From a checkpoint of a small mixture-of-experts model trained on Wikipedia: width 224.
Below are experts of layer 8 (counted from 0) of a mixture-of-experts language model. Rows are named router (the router's row for the expert), up (a neuron's input weights, with its number), down (a neuron's output weights, with its number) and show model dimensions 0-223. Each number is 128 + 32 x the weight over its row's rms, rounded and kept within 0 to 255. Numbers have three digits each.
Before each expert's rows: a language model's description of what the expert responds to; "raises" lists some tokens whose logits its average output raises strongly, later layers aside. This comes from a sample of Wikipedia text that the model never trained on.

# expert 12
Reporting and participle verbs. Past participles and reporting verbs after was, is or a comma, such as said, announced, located, known, due, According.
raises: "of ", "the ", "with ", "his ", "by ", "on "
router:091144100130080131147104158059150178165164104113168096180108147113167118168103092129128096111064086106128081115090151121175081103158154145140117149078125094117078120120072143100098126207156163148195095144124118155086141198149102131153144149127131074145102102099124127172066124121170155099112167132120134179125139090068090146069092134130155102117120155154135094110154097135128147124118132177075157124146164104081094160097184076143183145111139104087108080085113131113164066125133125092117095169126178089108212167140168173136156136124185209154144148144111075147132145120108171143117171163157156142100141141169135123101086143153163133200128124170114107141046147125106170118089
up0:122071123120128142093157097200142100044168211102131074128169151148133140124093138128098132140194109194095120173074165182115146134161112176155178158124149144109112154092181142101112144161153095154162105106143126061166123160141086170080105142047132133137167140098151105147199135112151096102102066122130120111110095107128129158130117142130176174163117135151162162159099094047125180111109113096137102167125097117150153211124125114080105163117209120100103133117139096101133049109161166107118117091106136141126092102144129174145195124127109100162131156145131130142101135121130158135150131119151113189119180074103204104106122119126143110160092105154137142113154112131099066200086
down0:159164116116143105155147117149109146128110107165123154119124185089144101115098180149160140186100128121171157087114069141159092193101126102157121103139137135155120106078146128163145077203091073128094132075115063155082118119042134098157124124130129145128115139162115111065120141126164085134149163125124141157123109166091082101135189133110107073132164119151072148110160112139107153041163191151141159183135103136124121139086104075124189119082105135143098149119096170114130176177095105108132139051157135139116115107081115094139042129122128113140082124194143187083125080155139185113141126144116077094103085111092096155130119177141117051127177189091141078139088137096158114084147

# expert 13
Abstract nouns and verb stems. Common nouns and verb endings in the middle of prose clauses, such as information, control, access, repair, synthesized.
raises: "and ", "in ", "by ", "at ", "to ", "the "
router:136052142135161170111123126148140128108120117103113136127136203079093129086059155107138053113111146156083132146177123150167121065124080144179121102125122104085092133108098116111160221121090132100129102141153161146163161095198163120133083132051153155148128130182127082124161108144127147168119151103165153130124112126123092121175143143154149074102133124105164098128115129171163132088096093124139141141067101132103155130069126146113091122140104233133109146153168101171061163124147190119199137141125153135158128098135092130089107114193099155106123164082160144092119158140110119059179142186124097087177154138125050092116126091138140082044146086080088130133126100138143122126137
up0:119136094140149150100073154146122120099144130134089138161103168118108144098134156160091080166099085152127131144149113122167141127170114100163090100137146175168124075187127090163081151129121132129146111194096117153148087179146118137058141099051187118147088113119130108138102149103153148125126126137126139117247118063136112140125154135154142174131121058143105119189112108176095114102187138132165057102176052119126165127149182135083071103141170139188117134169129112118077105169162152166158107128143118208123098108116106113163089099139136155163186167133107126149132131187114071082126087171102109074162137217111108113113089120084139099114144105144099094153152145094061119130124
down0:090094123096132144136190129088089128150104169134112169129171095107130099122177092135145121153124112119097176133172149158134131142118086150121145082146152071147143110144160097136127184157158106110141049159170095095132134143102213101134072096172116162121175121148168114095103173076154114118123140133130137189088141158123138117147131130167119079135135144116131076194117128134149096178118143190124124119111124151137122131117126132144088085110097141140121101166174147106139178064107052130124090063107079119164153131086162173121160173147172153130108118166090121163066125057150174069162141026079103103117173090174093038138146123096092146064149149145161146139138110156122084068132

# expert 17
Single capital letters. Lone capital letters and short pronouns in tables and titles, such as T, G, D, R, plus it, this and You.
raises: "in ", "and ", "by ", "the ", "with ", "for "
router:118139110089163147138130152139132169156104116157165139160143100091139173138052150147129062169113126147073071084125132103150087174093139117164115183141108154173145128135176105116116112147107123113071119078136128166142085157129120150167158095148084146122186132078109179118111103085054099156138120151082118154154161123137137145080100088134140117117183142108130065167138094137107184125100085131098128092102126104138129138071137130124088142097153050069173120107160165149117092101188167046104136126101200200098155126175178176145202167126087154181132078102105132125123104158142147146117195118102139139115130093140111144109042185124153182129115137182115124133134181087111118139160
up1:088153160149082074087162094106142178188150162107142170110128148188165088160128133105173129105138149065137122131151082139137168123137134109143165146106118134162097164155097132149175100168162150170117135091154185118072122146142127136114033064143111069103139066083063121116131114130100128193090149136114123075088106175172118146105108092129131158148131142139110160077172122097168151108134086117125123092081100150106121112112138114131080150168132217117136114121118119105145129126074179154149125133123068133047080080123119085126151180111119099161122122144099152090150137117220132136115136140111110110193147098067108113152140180146081152099087194152170099112179114184108119180156
down1:130186135114161115117110147082140127201132104095147123116120172135180172135090130102104119179086125155136161131165103119201107128134127145107130125139153112080166062131116116127117142119091080107146086184192107104162122152145080068135140104061132136090196134126185081065130114129140142133133074128141148110152098099060095149129072188183085114101124113105113199102125046067097110143199109091092160079202159136139173111088109127112096152094173223142175133116125140174130173147154143106119157102165122104140098187129089150174101131150127179155161117137162107093143076112142091098128154108158123129149159144147127135117113126114143099120111141073062167072108121148091126127147

# expert 28
Infobox field labels. Field names starting infobox or taxobox lines after "- ", such as Born, Coordinates, Genus, Order, Country, Language.
raises: "ed ", "===", ") "
router:155093118125146139152084104122045071107188072142109118077093149162149120112186122096104113154156111196117115170116085117141142139167123123117105101088105092142111135088140120116127135115127202056200116159156074117078111056080152168190118124125169165199125183076125120095140078082138154108129118144146131130167110105096156119115106102165163158145132148073119225134142110088086142131108125164114136108132162159111149117152117157111149121124126209135137140136057131084157184185141117119158186066162063116139117119103138146120068121151161081091137155144129162135133142106102151105091119045152144123159090182164149125142091139106150126177127101121142180128127136118098144070082
up0:145121110079157135143216140104114127139137097149119108155154144127119190138122161108112099133138132183154111126140085146131092129097138119108122132170139143113152148153140132081137155175136143155105093104121111141116152105074151134115090144065131120132124126123139067094170133125020123131149132155118177125167079146140128115090138183158076169142164090099078162153115131147175117141139135149107110144108085159084098132086104145168062127153144110090126127147060080123153133061123128115116151138105141157107166115050094187075086042105168179106071149171186077160106170146066165095159125092119091142104167218168133140085152107132127212119140131074201145136141104134165184131135
down0:085124133076088110098095152134092174188148094115146133118098153172119092150168116108132181150152139194108102091124157169114142131079151179171126165128112099172126125129143150127154168115073124086163040174137153138097124126162164135201180119128127146164129198128132139127088068159169121120143198084075114160090112137145158133072135077139195134167138142099092166084154151077125116124138137099133151099143145124130195132122105129071143120181132148100141094114115075094128148143157128094128160078139082096124125084158094182126121133158121098116130100126047142103213086096160135163111116071096182143137106095159105092166093155086154101135165134132110141072107055144094091094082

# expert 25
Common head nouns. Common nouns after the, his or a that end a phrase before punctuation, such as house, city, family, season, head.
raises: "; ", ", ", "\n"
router:139105107090081121102100167130158114197166124185087066139118155106141171166135153178120095120098112148153160131091143121147104100121213112113123142130154106135112112147073127140134098100036094116183182170121101105132097176108147135198133137190091155165168095055171107128126086064137176061110148116128133087118082118092125112143111096156117104097128131129175141130147094159108187151146120155140131077171139112117107140137105119124134164097169200092125099103139123149124172107113035188130135062085095147104116129140107141141086124128174122109121109109132144130113174066104153174098166104141152131127086140140141087134166161237161071148100146130152162080146111150116161119071
up0:111120168089134146126189139161115147073123178127130161078144093081175137147143175155151132118149107148143133091157068184174082139178157117086124104121138116129126089185038145125196179150124088160107099123125181082096084112125171119081179147172132082090147149091127123120107144142065133169116160161119133167092140112108097104138152093135141118162178055150101156116117214124140133122177105073120058073149125136178097120141115150121156084090112136119124128091135150114072157069102060119103116166204070105133152124174108142125136091116139111143126136140103054125162132188111165111124167191097079097123198149141129167142131122135115126106104081092122139165140141101115104118179
down0:167178063063206099128133076141122139087121089136112151173159133113186138103118131125199140159129166155179122151135158104060141137144072107145180107112134088153094165072169139125149152119132131130180100121110115106165133099126078109202101104104075100174136078104084177095154155110138160170155113115119149090140218125172130144154107171133129117103099130113214122176087058187115090132114128116132140099120121150123177168131147124142103140073188089174194107165183117136119091111157184127148160108126140149119127122088128129094044092121148117101136144145118128125175087094123158107132114114122138148123096078178064121141117132123155099115063080110146123131074142123190115118163

# expert 30
Dates and clause commas. Month names and the comma after a day or year in dates (August 29, 2008; On November 24), plus clause-ending commas.
raises: "and ", "the ", "in "
router:109123094111166143134150106171134134147085157157128117161119183144131146088084109111168169106178122104164187091097084127156148144104141128103159166133116102114142151131173085093086080102123106105162077125092164122078128113183110183123115101113099136092131086156101093084114127151134148070123168074129157080082128110169151107154193084052172106133108094089114115117142131162135139093128151109162158094050149185171121146119121065152127088141062184069147161127144147157124124141169138170099036204136115158133140123145128126089122115141152100183157127152158089135073123174121127159151162119150090149119107082088144135185145170116082115061143076122112093114147213190156156107119
up1:124087107154156152064129099136123196122140083077115101126120112066147185091159143144155159137141170085100098149158119149118182115141156135149144140090150157146117147127120116115169142083067075130135132111220110141100191098103131091129116138086147124169120078134083123064107142094168139126117111157129126093104142123122174092154118119093153195161111159143243153185081154080079130127119105092160102125114141203181128122094137123186087089101137203040065122161146121173149184086131140105123128089125153092134127117161090105114132192144117170103148161178128140143062121058095148122108101104178143148089128146114163118115108149110131157145170116086108143169162097145136130125149
down1:140142158094144118096129132102136100122105139092098140131110099124114189086160057152094092152134129127080059150106098141123146116141162115143154028138108151164114130159139114133147110115163153161124098158192090117127144056109167186109197173098154072147210081149099178153110131137144190144105120165134050108052124141150141154130115128152149121132123157070198166174139125114161048141110128175096140122136111139144126138117110119122132119063112141094128090086167149109125116132120075141103129074164155159086111160106180144071137144156120147145173151121129102123112159183086144139082121088169134099141169096130164097073123120172091113205138065133084129129193094118095175098092

# expert 2
Hyphens and dashes. Hyphens, en dashes and slashes joining numbers or words, as in scores and year ranges (7–5, 2009–2017, ten-year-old, four-armed).
raises: "din", "fish ", "n", "c"
router:118176120155119067143129176062132111124109157117168128113143140166145163145062091126101122141170154067149138141093103122131063181116113095150133154144129165187129107124152100150110138075080130086140113088120066103134173161103086110168199126168060080084089117102206157102097126108123121170153092141089181203145104107137114137144091164189074108074121105194130123121126130165155106129154167137126164127161148137069119166165092132137152169083147116086159083113170155089187166105086086131132118106145175075119204154130174159097147181138134141107171127122100091144120071106111143118150107148137135114085132120122208129111102121123106131113107136147177075152098167071102140079124
up1:144176201235128108124239109121162139124144123121101160125128131104126124137123156073132093086130142154110093169114131151096161129140120152163141142070105088107141190090143129093129115120147065180120131133091082121141165127116149143171128095106113200143109107151146092136161140165152112213136063161089061116147172105126146135081118117141087106068146085140064097180099147166074171164173166133115102128094171159118089117111120141139158163167055161096153145163104125150147178118086140121080091109146157128104130167119059105062130161197107105182147092131149092082086142101092091147102118102129129115128145155124086139102074081151141141142101123141090125139153162137109165138149
down1:136134096152132082136119097133124168179166129115118165112136090139149114154120134174143081128117125166140158128081152151137096138140090218111086095123088087121130102149170136096081105129150114159129114099181144121131137077184113109113162148132147099095104127131099187143156149153131095172140131146201129094149119099081110155122051150117167087137110183172098074176099166137071080148198111191106135159163111159160111146093162097100132073190160099156036156165081148108126089165154158146082125147104218139108086129131139155098162100123126093093142136152201147131163128095131133136135120097157165122113095073155146117166151147124167119018136088147100152078098087093125093125109

# expert 0
Table and infobox delimiters. Closing pipes at ends of table rows, plus infobox field words like born, History, Start date, and slashes in stat lists.
raises: "i", "\n\n", "million"
router:111079106132101107152099111177079114098135168106154147101149127139133070152159165103116174067066128115189124099148061151225087076070162146139116192108148112157149159111116109124170156123113109134154065187085130125119100106130047139141156095111108156124080102094154142121144152124095142109133129150153107144127163139102097119110172149115136136131104150132095197142138181092123157157111093105129134191090123170122113178161110144151137159190135174143124166186085124081112066208131188112146110129086142089093149125088097035165093130202160112167160138090134114103108162119091082151133180175092102169126156177118153121129134110076112163141119129114068121130141150140172141131124
up0:135131079124151110136058174170112130061122108175125113184109112128069180117159118108100126061117112074142130136101116143075089159170095182175124073095101091080170111109106080119124094157138106118152112152155169125121131085116187115163185119054088144156106142118136099159097086144141061112107105137113127125150150112106102100153132178093111084167131062118086142184121187098114147125056174143112079160091083135108109176170094090122082095160153166183099131151113126100151133172142183141116136145115198132144126158047110128199165161158127148094130113149138138154155192185179120085152112089142183109136146113129049131107126139128106135111112110107115129124176145084155113135143
down0:163136114060159138152184191129202130176199103125136132097142137080133130172133033170200105170124124112103130154145104124148154096110152120138084159159116099090171111145100109117132137128090140097105136110114134149134120106071087174145119154102158129100135120103157126134097156147170170183136116127160153123130112077083134140098169105144061125104124193092103054087120115132127113146142085099152138092112077138124151132056164106160141140153087117100136082062145144165076145147195088171178130065112082087154177170142085161128149098120188144100101174147119157103117145107066144148157108160159116113100146118101128090128128067111069077138105166173192163160076149148117118137101

# expert 45
Year digits. First three digits of a year, such as 198, 201, 199, after in or an open bracket, plus apostrophes and thousands commas.
raises: "ically ", "0", "ually ", "ual "
router:081188069109108161087172169099103054062101169189147158125095113161189122180082138077142151097201159172106115116154141175152150138111123126127114130101111112118116169152092094095058093078150179117093116122142165132091093132129124094180122114146144118130154145115157077087098191074160117097113135113127141056155145077169091204111113129165125139141110114195105143164143099142123112130136157077100107152196109133088116138150150067183162154123164128076114135153137146089117100143118112107102130222086139106162147100099173132162088166093093151181161128162108102191122101144113126092128125124127177146072129088158156086116151099190102132085128160115138097144151115144135131144131
up0:160094124118119105131097165084191121111129119175131128164115135123111073159118154065132158184060119152125102133157162127104177107145104122148144162106158136097121142100105148148135173127139189203190076177136127095184108123140135145098121124135142151152118111116185134125193179129141101088120085101106148120154146190140151110173157152068122172099095112158126132126071130088134105083151108127119076144152096151121199117142129090156110142080139199106132152092184154047119117123046148113116125117144098110061160146104155063119142131112143061184123116104175111102122113169147098150131124066117051108155127128143143213143100151152115102102121126138064096159204101157092118177097
down0:069140089120145086163147149134079099105138126105131106082140148094205151095141156101183136077123189148126118147141148140141142136088114111161129109120159140133174191174170183119115075165151077095127142162116155179095115118149129112169130076102076144124123162116159101117094164030136123157114146155120189116096161040130082140117091126202119127123126106088142102077147149135160094199122141148129124129110119178108088179165153114151113143156121129128201117181120179158115144166183051134114179169106125105117144075104078152123110133116128155083131115130110146122135112132135089131135084157149172147125085093116078099133139118200053149143103143145122124057072138153130057085086

# expert 3
Word-final suffix pieces. Last piece of a multi-piece word, often suffixes like -ation, -al, -ology, -ing, or place names like York, Ohio, often before punctuation.
raises: ". ", ", ", ".", ": ", "; ", "\n\n"
router:137152153125122136117118104128097119148099128105114149173111186130142100148220100104136201165138130142130086096112058156193144181191106116142139137185109127098055144116067116093133069049152160130126131200079170144134118071104117156088160108132107173158141131088158111083105108150138135116113123097087140122143122090118158136100117098185093099157112163111153232158129085121126128124213170141110156118094155177062149122132154097172124132109100145082151122133115102122074196154115124104132181088147106112149095146073129148108087076186123130131120094149132141124152100154106130153151125129128147126126064135197132105085174146072158153167162126136179114157117128103074119163073
up0:122200186162124133151098114104116054092150164102141152132082079116117094092136166131111123089125112105106106104118088120195117132091116106121145144138146139114084092109169080126230129108189070212099086172151149126154144090151156122127181096160130145114149116089108131134082074164120087175147129111149179131153182115136069118144147148134108145089166114129142137107173114179172088082099190124144165141129148110144090113103149083180113185078111108121125181116097129124122116120153148123107148090152141187165123211185138181150111051143103083132137120180134128086159105136079115089102119154106142082169101149155101133171154131139141197120181095139104129171090142120149081154170
down0:119178138062097129079051088188104149116128014128121072210160118093129122174155198172184123119165130090137196119110072151111113119162151101103099160125153171121098142158115157099095141094084170155148093115133160158072131151133127182098192114069129105108155106193093128136162167111128136112139121143130074112105171123085141146080137097133121121133177079134108143114110111112099135115104114163148119090140112103139145111127116071160156191094130135161108066115159060115140069145148131152102129141094103140184108160132149158116116196153130125143145170127082193156125173123110105173141159066145186134124077119102175129138159078138109143137107111111119152137161096076156130108086

# expert 6
Initial capital letters. Capital letters or short capital pieces opening a name, acronym or word, often after a parenthesis or pipe (L in LCD, MOTS, FAA).
raises: ". ", ".", "ated ", "ments", "-", "–"
router:153130112180139128154148164058155126107116104122102165121175116129111145171189107153100126163106123129109157152180086157106072166176134077172150077090138153123105154148167150136178136200187123116101193189178142135134093155089153089155115167151101137114115149103121162136130136092069123173086117171121103139120134102125135078119080123054155172066111120106140156139141129102119137145172101168161142110133091096108152086059087111068097125176099129072152180095122155149181096153134098140154133110150140163175165135163174147130139168063120101186113111106117116165146136172101110097111122087129050141144119129130158140141193151156136110108081114082113050074176088101138142103064
up1:126125068081112126118158165085134187193150110148152100170123108146087183141114146128124125136136163087173129133107147106142175134114167183095119114155120136163114114083119136129078137126145155159079144123158094099115162082162141133125104076125119106098203108190133165121141037149083081163117123115112173121124097122134104136183071145113107159193155096125129120108078114112128150138103144115118111103139124146103117087172112164070116170117105087074081141093159107168083091105167121078095132141079187079169131131152129119145119140181153102115119171114181137122176187125176112175053119201162110074163134108145144152179087117052127127177038168156173128109077106143133148140137
down1:132121183146132166177048071132152113132139157078110068110071137109117072149121103191140139189151129212077101156206140117129127070148131136105127097161116158171145154145171182099118126096142145160138133145198122080096149153127163118130141151103166140158086162117160138148109133136134140115162069117101110148156151104170163104062148104119122092148107108174126215149161101096170106120146169120188141152105179174167157091138169099109164112089164156193135107122076189111142085137113129128167139100083150123134145123145102075106137148153126150139125067171111126142046159124135133098102171060082093106098109161101163129092170087112152148091119163087135171158143123183135130127143

# expert 1
Prepositions and linking words. Prepositions, conjunctions and articles after a noun or verb in running prose, such as by, of, against, because, under.
raises: "the ", "a ", "two "
router:158074220173134067178190124090148099111104119109081175133150095177133079162130102169127098091101183135136101156136177150128127066146183168194123108137137109127110181136094101106180166123114138191102115130137142175172178125113161107130123191149137108104153157161169164167129148166109093099141107078146120192125123131100135101120208105171184082145162082160058094145113127084194118126084116122135120153099097182141127194056101135145155124133105123138117120101083099128159129126169084181123157152129146160119120169158119158119157087088078097128144135105125128086111123111118127128113140072139105121141072130144128133102204078179117094098082071105112131134091072133137142124132
up1:128150103128120091190140108158089145056165183180162155111088211108133128131145153132109125083071156121134047110207094102129112164112101144151098140126160161170046132075164149135109133081121142147138123129086058207129193162096137129105164143159131111155129143170097073174146118129167125096108146123121066108207107169055110117112087087113144144149080141099200127122133138150121168143158124129156140095161077148132105142121132081129101110106119102129153076135157143105103068098107134157124138181102116097080099152133136173106186148091158110050133145142120105127145161144083088119109183109150124182127102118147070162119112143130157146125089136122127140087071175137130093149077
down1:094109148106148130111139152069109106146115150086104118170155124093127119126097152114134128162167106105115157197114193164176120155119153114133161153186098083095167112150096121091097138145113106150095151141132184147159063110130122107144067129151124154054134086075145136143164113117095078169130106140186210196085131082157141136140167122157139128147208072134080001090136097118111154139133102128111104137058177111100139112164088153111127173117163088117173136120142121142197163079138175130117166171155128153146168078137126110137155114161105100144126150118138108072122099116143128070130146133086098110146175154137085101141142112068162072144169158142137100141146133099070150097199

# expert 5
Personal first names. Given names starting a full person name in lists, tables and credits, such as David, Robert, Marco; also San, La, Mc.
raises: "ability ", "down", "service"
router:149085070179179132144178124141121132114089124141162084135151045136107112104116123199162086047150138141163107148102161124173115140163126146083110147145108139091144163127109153148108147163190105103086166108058130166159175149125115162106119154123107060083117117171125122144162101125108113119126118114119069191127064177104179130129131156107125161152120099154104127071139184126120099123148139136153057113056150103103130144056209194143137146138144099170068177166058143133124165094176149113109159167111112152145146177093147117139142154067147090101104130105130158160159110096172153174135125175084092150139116103129171149126121146088163103069142201152139162159122145134117083111100
up1:156124109216199155148116180119176126121128118149115149089138192091076124132098154121120152113126178169141109151122114064108103188131087082110190151172110148187135043197077102132141092136173151062100191107129137096177127135129100118105119099110063067053112121135118158135159144120148172135180160163146136142122104147110148183135155100172109144131096113112110109140143167118079131119187116168045084126137087092110080123146132066157145055164086117113094087097121145165137085149168124130097102148095104100087116137103152096099159160145137112140122118197173148140142124128135122108181095119172155110123121130074098152123119111116193101127133166162130072142118158100160085124161
down1:109136173074064109067143107110096124129102149116091127180139152111151119113155156159118125145115074105140180141154149145168079080130158192109120116075101165041112165079170152147147184108106093194132112151129125155133163124098201120126135133163150158145138126096126106098115138143116092131097152068136070122117128119139104088100104121123105112105148106148171195077158091100115110169050121131174142094147150153161100110174100162103175205078163166160173188132133101137152171069155148102185192071156145143123138127105133161146127130117167099122149129069083150091132114132122113140083085085089110118182140052145132103117111153129072130102138121104066182087168104086091160141128

# expert 10
Coordinating conjunctions. Conjunctions and linking words joining words or clauses, mostly and, plus to, or, but, than, also (faith and culture, 42 to 1).
raises: "the ", "an ", "a ", "his ", "new "
router:195160164149077075156125116124105069111103147166088147106135103141116159117129160122117139145161138085079161085186136164142103095117113145144197164139169117154112132127159111172082139131133096131121138124159114126176101119060112169163151098172099096087119129102085143174078130104198097079073162154104136165065037167187155136110146172090137135145087088164101071088075149164130119104144105114130046185123145127086103125186177110096114137136132157128170122149109185159115173147114142167121094156112146070129155203128150108108149158160146155155098093129104131105123068107134114079170139137071131132107149114163171197098140141174110108119150166137114116124059141149105107159182
up1:110147098162139127111143134140156068036090109171172162112119167158097120139108092077137145099142113116167095162214143153132084105097139123078079127126084125102112120063136174142115188103122152115117108144164167119159130096168137166117110145094143123068082078134108129163126086103102148116119075113120167063161090143163147112095153144184107073155124067110165181124137192185165109097112104119168159097103162180110122134181111116170094135127156123159129145125148099083142142120136139189082158155183134181083167141096092164218099108131120122150153135063105092128115120184162137154114153134091104142087154132098107065150146180141156107151103159106145086110161131173123087188083
down1:177077170104132109137128082117161148149096104125135092142159169130065051121167182147141156151100119114126141163099102048167164138137164095171089067139068144141131130084105140122147161141097122079139116131148117112151132121142084131129104178101106139062179148122104093182111128118150120132166106073090123097060109109095141122111120139157137190130171154155101105169096127122115149148133182159134130105091071067152173149080144101173195108152077164054130152112100122087161101124080153120097086151155116163134169150171174132128157065096167208110143112168151116121112104165138187160126147147122146192123131171094153165130113129122089198192130127150084121132117160100114168103063

# expert 34
Closing brackets and quotes. Closing parentheses, brackets and quotation marks ending a name, country code or title, often in tables and lists (Torrance), "Lies").
raises: "at ", "able ", "aged ", "of ", "under ", "s"
router:091122089099077144160135120083134117169159186139135105111129155126089099198097103087117187094106066140071097132093118110196153178083173140112125140128147094147138101106093103128114137131067179131131106082170132110136120083134092124126195136131110183134133139128202143126107107117153159088178198088136137119164034115168232183075117104171093110103072130140147103116122090180149125134144143130111143117113095091082114064137140155138176181141116096122126122122156103136139098087088094123089180172108136103088132118120170167172174140163191110152138077156096103141143085127168110159119128084134149141140142130121140140084123167059155138141136159130161117160057170110107169170129
up1:133088129089198095125130133108064094109091076080091093122060138118106153126174131173138146108150141125162116126170105146117117150126118115140101157152146143138091096114133157091134102061169114177139158118131139120140140140153174142151095162109090174170168111154129135137093143146138154097167129118163156100118118125083101147151135094159063162140118166102192122121153068154100116116140116080171183181070082148162149097077105125146131133109126108101170055059099121182093182102165079141106094114083130096136120105145103114142116115052183051153158141130187090170161095197120130173173133143120101150150170170112097136180154118176180122098111184089070117139120158174085146145191
down1:128084079145126130087086166137168162119145127098122165171118119142205145151115123058102101108209166114115138116100110119164102077142127152149108168159184108170147091126153098133173133177126099155119127129093160184165103166135142153105170119154068168149121131139133182157135101085099142120146128147052087068142092194084152119162083123148112094089171140069124184174116148135099130105085122128128103119101072114125126120129144170148114088089095123107084138145160141120138135103127182095112149045148118146125152107150081149078116132117113115168104104100161127171146108109119097023164128082092096068105105142085176104154144072076115139165142161143157110130216105110083142201129

# expert 27
Surname endings. Surnames and final pieces of personal names, often in sports rosters and tables, e.g. Smith, Robinson, Bogomol|ov, Mc|Neill.
raises: "of ", "by ", "between ", "rit"
router:117090082102117168125138107194119140157116113141148119102088117079101124107094195144177096109069093137116149139159200164090174208078115118084151147147107197092159096145133154099124152153108079122065144095112183139189134144159131104110112077061127185166143170112144149045192150087135102119151088110068114030145162167100131144163093120125129123149100174132100134133106114129107128139135145155127100136124139093170115123120107141166115127084136131118127092121169121132138140150158160095112177128094111096084088139055105130138184114115092108107124119163170160161140142080156125187174158166145154133111140124144099114133104123015167140134111140140154108186106108170183120160183
up0:103092185138110123116115153087099143056101092087079130086058032126084111160195108123103122176097115082151152136096144167151089152127147101115166100110122170129059051070094092146092192122108169086174079185106165152172204121130085128188106175144171123114084078133128143150136174090117133111190145142166170149155175137090106126126096114099151194143107143128120105136149120085123110132122108127082115075165150108111092079145087182154142139121086140116098133102101085138173097188063104122101171122129160150148145134122141114100180172091153147125108078141097159126117224173127093103123137124141141166130115120128141121129105126121141107115155153149133089179163138154136118125115
down0:135086059149120147064089092141164085199120122097123056101142166079109141099100154175148129084129114176124085149122187130172175099160083101115141136188158117156166144173154117075163099126152136205098169150123070137136090119121111104078075023099155160150150135095166152120113155123196158130098074067059147095156131135120134138115202127139101114134133143129106158129136072183103100165100129095149123150076078146109147158105129110175147124091152076168173102173178167145116156095117135130164152141101126146146116107056167134114084090137082117129148170139090164153141138114091114154157144164068136136106158114139132093113126111131174173134081140122165087120093104086136120118135

# expert 24
Nouns after modifiers. Head nouns and unit words after numbers or adjectives, such as kW, hp, cc, women, field, form, centuries, type.
raises: "towards ", "by ", "across ", "throughout ", "martial "
router:137129087141106087158096153160151167162099114181126155141124128176116158180033113174112140111111104075120114102093111087140124177094168139156101152157159079144103139134080092108091119130100132105150162089144100143155149154132132074130172125170097159178140171096127158122106100107118168086136154133131110071118161111092135128135117144188158072087136134129151049187095102166091157177150048098086196131162172126106122121094175091169124128139112094150127046131184144164146094175119081133123126103112173055131173153171145184155133149143111186144190125128122100130105129161121184110138157124184168111115120084194142107066108129113161162117147074174140099119120119101154134177160
up0:132138165091075155115192127168083101083082142116120081139121098165099111077139097148171092109143117108051180149128092100138161105089125132147093231129136152116139085095107151111167174132115139153095112122128108086175093096143141110070116109106159134112124132157156147151147168160134085062149117126156120128120115123113136104169106172084116163134107131160119099084119136086132120186134187115126116147109144141164099130164132097146129149091129188097137174173116115152130100107189090128091068124103182075164118157086073112155163138200157152112161104167127180129132147120140082172176130122120096188161181143083133077110102084158102105184155119097074105161043141204095078126169
down0:086156160166122084109102117124166154131118117078108161107084150139123127159105151192103164105100156207168077116090157105106138138114149098106131100105140135103142145074112117116133113076118096145182072147131127132124138145128129142121163115123090080080084098141099123141161132139095178165141127185160114161117089158105140195187132115200160162157152149090019046088177163138155129122120114142131108130141115107140087140099086101147097161167168136122086080092151136108107101120061176138144138124137080187097114155161089214071085117130068129152128121120101108144054135183209116112155205118125148069148173119158134122150117120102136091148186110188143144112145117132112120118124

# expert 32
Whole numbers in text. Number tokens in statistics, vote counts, percentages and century ordinals, such as 40,066, 12.1%, 19th, often in tables.
raises: "–", ",", ".", "th", " ", "ean "
router:229167185057105077066139135135153136156123140125128167159112148134099130091181118126097142159138079147122100116123137126085081134099131086109153155111138118090105118134107095170130095113148057147142187142126138101114138158083130088106113132148113111179134110116124180106128094162155166188145184068152158074097125151113132173120085179085116125101115145142159135168145124112175149151177143132148089131129075182110175159156131153134085158183138184139101141115159107080158104074087124092129067177100141091197171111157130123115057143053118138076083097131090130151147110189109082092110112157126092157172190107146107100152147119183099146124037116114120136138120078145135104140097
up2:175227090121109121205094166132082110187128136135130143125161150163147143127148120155061137102093146107113132160108128092132132182109182115132101104100117161170121067131103103137100162071151103068125099155136086147129100148105126112093150115102153152131141155096080143080162161156097152116128113161084170131104137058132107102153096151159101193142156140063171143138110096110172136078159138131141043109178142113175140079051134112110146127157043144107133124093103107089097106136117113193139156077071139149174140116097118177155109103129138122135096124140114093136116116105145101100153142152137170050156147160216094139119154148153128075130099127142129128179142066122220104121146
down2:105086132138104146146104108163180137162105162080121065068106114044117131152117120146184114106146124136115126165148122129134109162110119127087101148072099139123139118173167101151091093118067169145111186135100115132123155131123160147167104142150132109109103085137109061052111134131198147158127106144073092146114124195118118144130125130129079121138082114120131121122147176118051123106190098103123116122143191138145042132130089137191175133113135208125169108126103182100139082138164192128086205149159099126083125131104150085155137120181138097143124123128141180123120156187112171163195150064119166123195085104122138132107099117098131120136114163184140104134107080177117168136047